Experts of a small language model: 160 SwiGLU neurons an expert.
Below are experts of layer 7 (counted from 0) of a mixture-of-experts language model. Rows are named router (the router's row for the expert), gate (a neuron's input weights, with its number), up (a neuron's input weights, with its number) and show model dimensions 64-127. Each number is 128 + 24 x the weight over its row's rms, rounded and kept within 0 to 255.
Before each expert's rows: a language model's description of what the expert responds to; "comes after" lists some tokens at least twice as common just before its tokens as in all text. This comes from a sample of Wikipedia text that the model never trained on. Tokens count by the router's weight.

# expert 4
What it handles: Words inside titles and proper names of works, schools and streets, such as Life is a Dream, Best, Women's, Theatre.
comes after: " L", " |", " l", " of", " M", "L"
router [137 140 170 132  96 116  92  99 123 131 148  85 119  94 138 111 156 190 135 153 143 147 137  75 165 106 122 132 162 134 103 159 130 102 123  96  99 161 157 150 126 113 111 117 106 101 129 150 110 126 124  90 168 120 111 101 112 105 130 132 146 118 149 132]
gate0 [130 175 139 129 106 140 148  96 121 117 112 157 109 113 107  79 108 111 100 130 191 111 141 137 108 125 147 145 133 101 125 108 139 101 137 142  82 125 131 128 143 124 115 126 118 154 168 134 136 120 123 122 130  98 171 149 122 154  87 130 116 126 166  87]
up0 [119  94 141 136 120 139 169 149 140 133  81 158 176  94 146 157 136 166 117  97 142 107 135 112 140 101 173 120 130  98 120 139 129 153 157 129 155 165 135  95 121  92 155 138 144 110 168 103 129 108 125 129 106 116 147 114 140  84  74 135 147 143  89 169]
gate1 [122 128 120 121 125 142 137 112 122 147 130  91 117  96 170 120 122 121 144 131 107 139 163 101 119 108 147 132  91 126  75 101 161 138 163 142  78 104 154 117 149 135 103 121 103 112 128 124  89 118 140 123 124  95 123 111  95 130 120 105 201 129 136 181]
up1 [117 141 119  60 137 129 116 122 119 133  82  85 137 151 124 127 125 126 122 113 137 156 171 128 161 168 123 131 153 118 161 124  93  94 126 125 150 162 113 165 132 133 129 154 120 141 101 122 133 120 126 101  82 184 153 110 169  96 124 168 100 125 138 118]
gate2 [101 112 133 128  75 159 103 129 110 131 104 139 129 152 135 116  72 100 104  90 138 100  96 147 123 142 129 115 140 152 107 119 122 148 112 131 104 136 104 127 119 134 123 188 113  78 119 128 121 152 156 126 132 139 156 137 150 150 105 126 148  88 119 153]
up2 [177 126 113 125 159 147  96  99 114  99 151 129 145  89 181 117 141 125 143 125 167 140 121 141 141 102 160 131 159 122 126 126 114  96 167 125 163 158 129 173 130 123 101 127 119 156 131 140 110 116 103 125 107 155 139 104 132 125 172 122 116 136 138 121]
gate3 [123 119 143 132 131 116 127 149 121 131 140 107 106 137 145 156 160 104 101 147 117 173 172 123 150 172 158 103  87 133 130 138 122 152 118  95  96 113 155 119 122  62 194 119 113 113 144 157 153 166 118 159 146 122 163 129 119 139  55 154  77 118 165 188]
up3 [165 139 127 125 155 117 130 128 120 141  80 127 137 129 142 180 182 109  97 137 130 121 142 126 144 152 157 128 125 145 169 130 102 116 156 121 147  74 121  74 146  86 105 127 128 164 106 153 147  96 140 149 135 105 104 171 158 135  90 106 129 132 117  67]
gate4 [124 123 125  93 154 138  99 140 104 104 117  97 160 137 144 126 152 125 102 169 139 164 134 114 135 155 122 150 128 115  92 137 111 132 125 102 130  95 141 118 111 145 138 119 120 113 105 111  98 140 116 135 154 139 104 122 156 127  97 101 194 127 130  92]
up4 [109 120 112 126 117 112 129 124 157 143 138 166 114 108 118 146 101 170 149 122 112 129  88 154  98 110 180 125 126 115 119 112 166 126 130 126 117 149 155 123 187  98 118 141 145 161  90 112 160 145 123  72 126  67 118 155 133 132 121 156 126 124 133 119]
gate5 [131 138 138 156 162 110 137 149 124 152 142 160 151 129 148 118 133 120 106 132 165 132 132 109 149 128 104 135 126 143 152 138 127 127 159 137 145  93 131 131 134 144 118 128 127 104 125 123 152 140  70 144 144 133 116  97 151 107 120  95 122 124 127 133]
up5 [120 120 136 134  95 108 135 120 135 128  94 135 123 120 163 149 136 134 131 109 144 111 100 129 135 138 179 132 144 149  91  94 127 104 166 129 158 173 110 183 180 124 117 129 138 131 169 142 118 129 157 138 118 133 115 125 102 111 121 100 101 156 153  83]
gate6 [143 152 120 112 111 109 105 119 143 108 153 113 145 137 100  96 139 103 115 140 105  99 107 115 132 133 132  99 155 174 127 121 132  90 141 108  87 108 110  91  83 144 139 141 118  95 126 117 142 175 152 166 146 131  73 152 133  97 133 145 142 153 127 112]
up6 [110 131 131 143 125 117 141 166 147 122 118 131 130 117 126 115 135 142 146 149 171 166 151  72 100  93  90 128 109 132 117 146 111 160  98 119 137 131 171  96 187 163 133 138 108 160 105 175 125  61 108 110 116 120 151 138 120 128 118 130 139  75 199 157]
gate7 [137 118 129 161 124 113 123 129 122 119 107 115 141 110 126 142 170 136 176 124  98 158 123 143 106 152 123 130 127 141 147 151  81 120 135 122  95 159 146 135  99 131  98 123 132 110  90  95 122 147 131 131 127 134 110 136  78 115 168 123 123 134  98 102]
up7 [124 142 133 124 129 156 171 120 130 139 124  98 177 114 139  95 131 204 111 168  74  70 119 122 170 118 102 129 118 165 117 131 189 108 144  90 111 180 127 132 178 104 121 129 107 118 120 181 180 118 125 161 143 128 148 155 132 128 126 151 109 138  97 129]
gate8 [154 115 133 119 150 107 114 117 152 147  95 113 129 127 113 124 125 143 147 147 126  66 143 116 121 137 130 128 119  92 114 130 151 115 110  96 118 110 135  96 116 131 112 145 113  71 118  97 143  66 152 139 115 133 140 121 145  82 134 126 158 105 155 118]
up8 [131 134 124 129 153 156 171 131  89 158  96 144 124 144 111  79 154  82  99  93 139 189 102 141 160 147 164 154 146 155 126 169 121 133 111 114 125 113 121 146 159 117 145 107  97 119 133 152 148 106 132 140 112 105 187 156 112 133 162 165 126 130 148  87]
gate9 [105 116 148 123  96 153 140 108  90 146  52 110 106 135  93 115 121 148 130 154 136 111 102 176 110 119 109 134 146 105 100 122  93 165 122 126 103 153 160 116 148 139 130 124  53 127  94 138  92 144 155 127 111 126 135 124 104 191 141  93 157 112 130 116]
up9 [128 133 128 186 163 128 111 123 115 134 108 169 164 150 126 179 116  78 104 166 184 121 157  92 140 132 115 124  99 147 129  32 190 147 115 151 153 137  74 123  97  67 174 154 134 168 118 122 156 102 108 145 127 114 122 158 128 135 133 147 133 153  89 144]
gate10 [112 186  81 111 120 131 154 119 130  97 166 194 152 121  81 136 125 108 113 112 109 125 127 130 118 152 128 148 126 147 133 170 110 147 125 103  94 118 125 128 137 125 134  91 114 164 151 131 114 130  95 135 140 126 112 134  75 151 125 122 125 111 161 128]
up10 [101 141  76 126 102 117 164 190 156 145 140 133 178  98 142 155 135 116 134 128 139 135 131 144 150 167 134 120 100 148  93 129  88 170 143 125 135 104 132 126 151 155 138  70 115 128 143 134 128 156 129  89 110 173 126 155 125 132  87 111 121  82 158 165]
gate11 [157 134 132 171 147 127  99 133 153 153 135 113 179 135 163 118 171 133 132 133 175 121 120 126 126  96 138 127 137 112 115  63 165 132 124 126 164 167  94  83 113 153 181 133 121 134 181 125 133 141 118 131 140  85 105 142 113 129  94 129 143 121 190 171]
up11 [143 127 152 103 143 155 112 145 139  83 128 137 127 131 132 160 182 171 144 173 129  86  83 108 118  90 115  94 140 125 150 169 115 122  82 116 113 125 145 143 129 135 103 118 130 141 124 132 140  93  87 138 128 132  89 123  83 109 159 146 122 153 132 117]
gate12 [127 164 136 160 121 131 124 133 197 124 131 118 137 131 151 146 125 127  70 152 107 181  88 118  89 144 120 112 160 137 115 116 109 131 169 127 123 143 137  83  87 139 146 126 118 107 140 134 157 133 125 149  51 128 128  75 127 139 131 146 128 118 176 185]
up12 [109 131 138 117 182  99 138 123 144 129 108 122 128 139 118 154 101  75 142 105 135  84 133 128 139 131 136 127 115 127 148 129 126 108  95 138 127 160 136 141 138  61  97 126 127 128 121 113 121 112 116  87  69  93 122 154 148 134 121 107 104  56 143 137]
gate13 [184 140 132 130 173 105 165 116 105 108 100 162 125 123 131 157 104 124 158 144 103 150  82 116 126 131 158 143 132 103 112 130 114 107 116 148 111 130 121 157 122 136 153 109 125 123 130  69 119  97 117 132 133 100 132 142 195 172 132 112 129 136 150 137]
up13 [117 108  66 127 138 121 138  96 143 157 154 180 159 125 107 100 157 123 136 101 158  91 132 141 102 131 170 126 134 203 158 143 162 127 121 133 149 163 164  93 115 160 131 137 127 130 114 163 125 136 127 118 130 116 125 147 111 145 115 161 146 113 189 147]
gate14 [108 200 116 140 136 129 120 135 139 130 151 110 154 148 126 101 129 108 127 112 138 139 107 152 131 129 155 118 141 147  95 111 128  99 127 119 114 148 152 105 140 101 117 128 110 111 139 108  57 142 159 140 174 129 141 151 172 103  66 105 127 148 173  89]
up14 [112 124 130 155  89 111 123 117 160 170 127 133  60 150 161 133 150 128 109 106  62  87 125 119 164 133 146 177 144 127 139 106 128 125 167 105  96 120 129 153  89 117 133 140 115 115 105 129  75 141 126 106  99 128 127 156 118 130 144 108 126 201 121 135]
gate15 [ 73 122 151 147  89 102 122 129 128 111 108 119 135 124 126 131 128 124 165 127 116  87 157 131  90  90  97 123 111 135  89 133  97 143 150 108 134 131 137 142 118 126 127 127 131 133 198 151 125 130 131 165 108 110 129 136 124 165 151 130 127 168 126 129]
up15 [141 137 109 128 131 139 121 145 134 112 121 127 128 153 111  96 157  74 160 114 154 115 104 127 129  94 111 132 138 107 116 126 167 112 120 111 126 175 135 143  87 133 151  74 127 113 116 128 114 141 101 101 143 155 138 106 163 105 145 145 113 137 124 160]
gate16 [129 130 134 116  96 148 130 122 106 163 162 125 164 107 131 152  98 122 124 128 104 137 153 141 132  87 109 173  92 107 150 104 142 120 147 123 105 115  93 129 133 128 138  84 112 120 154 106 132 126 120  90 112 122 127 133 151 137  86 130 118 163  83  87]
up16 [143 122 132 128  92 131 118 152 124 124 138 139 146 119 116 106 117 150 111 151  68 131 129 102 119  86 123 128 114 199 145 147 163 134 127  88 131 147 110 116  86 136  98 125 192 144  85  87  97  98 137 106  93 124  99 146  93 119 142 130 138  80 145 127]
gate17 [134 130 117 115 131 167 127 123 173 134 108 128 109 110 171 127 149 119 139 169 130 153 159 127 131 127 168 107 136 107 160 128 129 122 174  98 132 131 132 143 111 125 128 166 111 116  97 137 148 100 160 109 122  83 112 123 137 125 152 137 113 133 140  93]
up17 [161 117 128  74 131 114 114 130  62 113 124 133 127 133 167 173  92 160 123 121  89 126  86 128 130 108 112 145 107 120 134 133 123 150 127 125 102 147 133 132 125 117 121  87 149 128 148 132 168 172 113  98 142 116 137 118  98 119 156  74 156 104 110 130]
gate18 [115 101  85 127 103  89 110  90  93 113 117  80 141 101 130 129 133 146 103 117 139 108 161 157 127 107 124 153 127 168 126 153 139 104  73 112 129 126 122 115 119 141 148 135 140 169 164 119 135 128 151  97  87  95 125 176 132  96 105 131 120 128 111 151]
up18 [166 149 138 158 146 139 111 160 135 124 143 164 127 119 139 121 129  81 118 172  92 157 109  95 110 175 126 120 119 152 140 124  99 118 120 139 133 145 142 115 170 133  98 137 139 121  90 114 132 145 131 134 141 192 123 113  89 131 113 155 106 124 122 120]
gate19 [ 91 106 118 107 101  78 111 117 136 154 114 147 139 115 148 105 130 160 124 128 108 136 125 121 126 145 126 105 142 123 143 158 132 166 144 125 159 108 154 130 130 132 133  57 146 108 116 125 119 156 109 171 122 134 130 125 137 148 108 138 111 144  93  95]
up19 [118 164 104 127  94  98 147 131 137 128 137 147 126  67 137 109 112 123  89 133 108 191 165 137 138 114 124 114 120  62 175 141 134 147 126 137 125  93 109 145 106 141 128 111 151 139 105 115 160 145 109 130 128 129 136 108 179 144 149  99 225  92 147 139]
gate20 [122 105 178 125 102  95 154 130 119 107 120 150 117 125  87 109 144 198 138 121 123 145 142 130 142 123 139 116  92 129 117 131 148  89 136 120  90  92 140 146 137 130 135 160 145 120 127 115 140 124 153 146 119  89 135 131 134 102 113 197 167 108 166 122]
up20 [165 144 154 128 154 126 102 121 125 108 116 148 112 186 154 141 102 163 145 146 111 155 169 127 105 126 124 116  95 151 131 109 136 152 150 175 130 140  96 150 148  76 146 121 137 126 133 130 124 122 146 102 153 128 104  89 147 130  83 144 133 139 171 125]
gate21 [120  67 137 104 136 127 128  73 115 184 121 164 114 142 127 128 142 111 131 134 146  98 113 102 123 175 134 153 132 174 160 116 118 132 124 117 155 129 118  91 107 174 126 107 111 129 135 108 100 154 123 130  72 170 102 123  96 128 185 129  66  84 133 106]
up21 [129 164 154 209 114 137 126 148 130 112 135 120 109 143 127 151 119 135 111 128 121 117 110 163 118 163 135 155 152 128 136 131  90 160 128 148 154 140 166 183 126 101  93 129 172 146 114 142  95 158 137 183  98  99 100 125 147 131 121 161 121 161 132 131]
gate22 [ 91 153 131 161 129 149 130 137 101 117 122 105 119 137  73 190 152 138 119 132 117 118 109 161 118 123 120 164 116 103 146 122 186 151 115 147 103 126 126  88 122 112 112 184 117 128 124 125 113 121 114 131 116 147 146 122 141 135  81  78 142 138 130 184]
up22 [143 129 124 144 141 110 140 154  93 129 107 149 124 121 104 126 164 146 124 128 125 135 116 143 124 109 179 126 130 108 169 167  74 128 137 130 121 132 165 126 158 106 124 148 115 124 152 119 115 103 112 126 107 153 125 138 160 128 132 122 144 158 136 129]
gate23 [102 129 133 139 128 122  79 131 108 137 151 158 125 163 127 168 109  93 116 106 177 149 156 105 131 168 116 128 129 152 135 140 125 149 160 123 121 142 173 123 144 117 143 109 134 159 145 161 121 111 128 131 135 110 172 109 138 129 132 142  89 138 111 134]
up23 [145 156 132 123 167 125 121 110 121 118 140 119 156 139  86 111 157 135 177 134 125 117  84 124 174 119 125 150 123 126 131 101 175 159 116 126 144 126 112 143  98 124 137 137  80 160 120  92 154 123 185 141  82 154 134 140 133 177 133 160 146 114 121 128]
gate24 [130 137 117 112 138 158 143 107 133 125 102 132 160 125 134 125  98 137 181 122 123 144 145 140 115 118 152 172 144 171 133 159 138 129 144 144 119 174 127 149 111 135 147 181 144  91 150 121 111 125 133 115 135 128 107 178 111 154 131 140 162 152 158 104]
up24 [139  82  78 139 133 127 121 138 139 167 141 149 139 134 191 116 111 154 113 126 101 134 116 142 113  99 133  96 138 115 126 131 109 127 120 126 125 127 175 167 145 140 108 113  98 136 148 159 155 111 165 127 146 133 115 158 129 118  68 125 183 106 110 127]
gate25 [148  80 126 129 135 117 110  99  86 129 124 122 143 112 118 125 114 141 137  90 141 149 114 124 120 114 138 152 128 152 133 133  84 143 128 159 120 141 124 131 134 108 129 124  81 126 111 163 136 112  80 102 152 148 150 106 116  96 106 126 138 157 150 121]
up25 [167 119 178 123 126 118 134 112 149 154 111 162 122 104 117 120 125 165 161 181 135 155 111 138 175 140 187 120 130  92 114 125 153 167 126 141 109 103 107 114 159 154 128 119 106 108 130 132 112 116 114 130 125 118  98 129 120 147 154 148 140 144 145 148]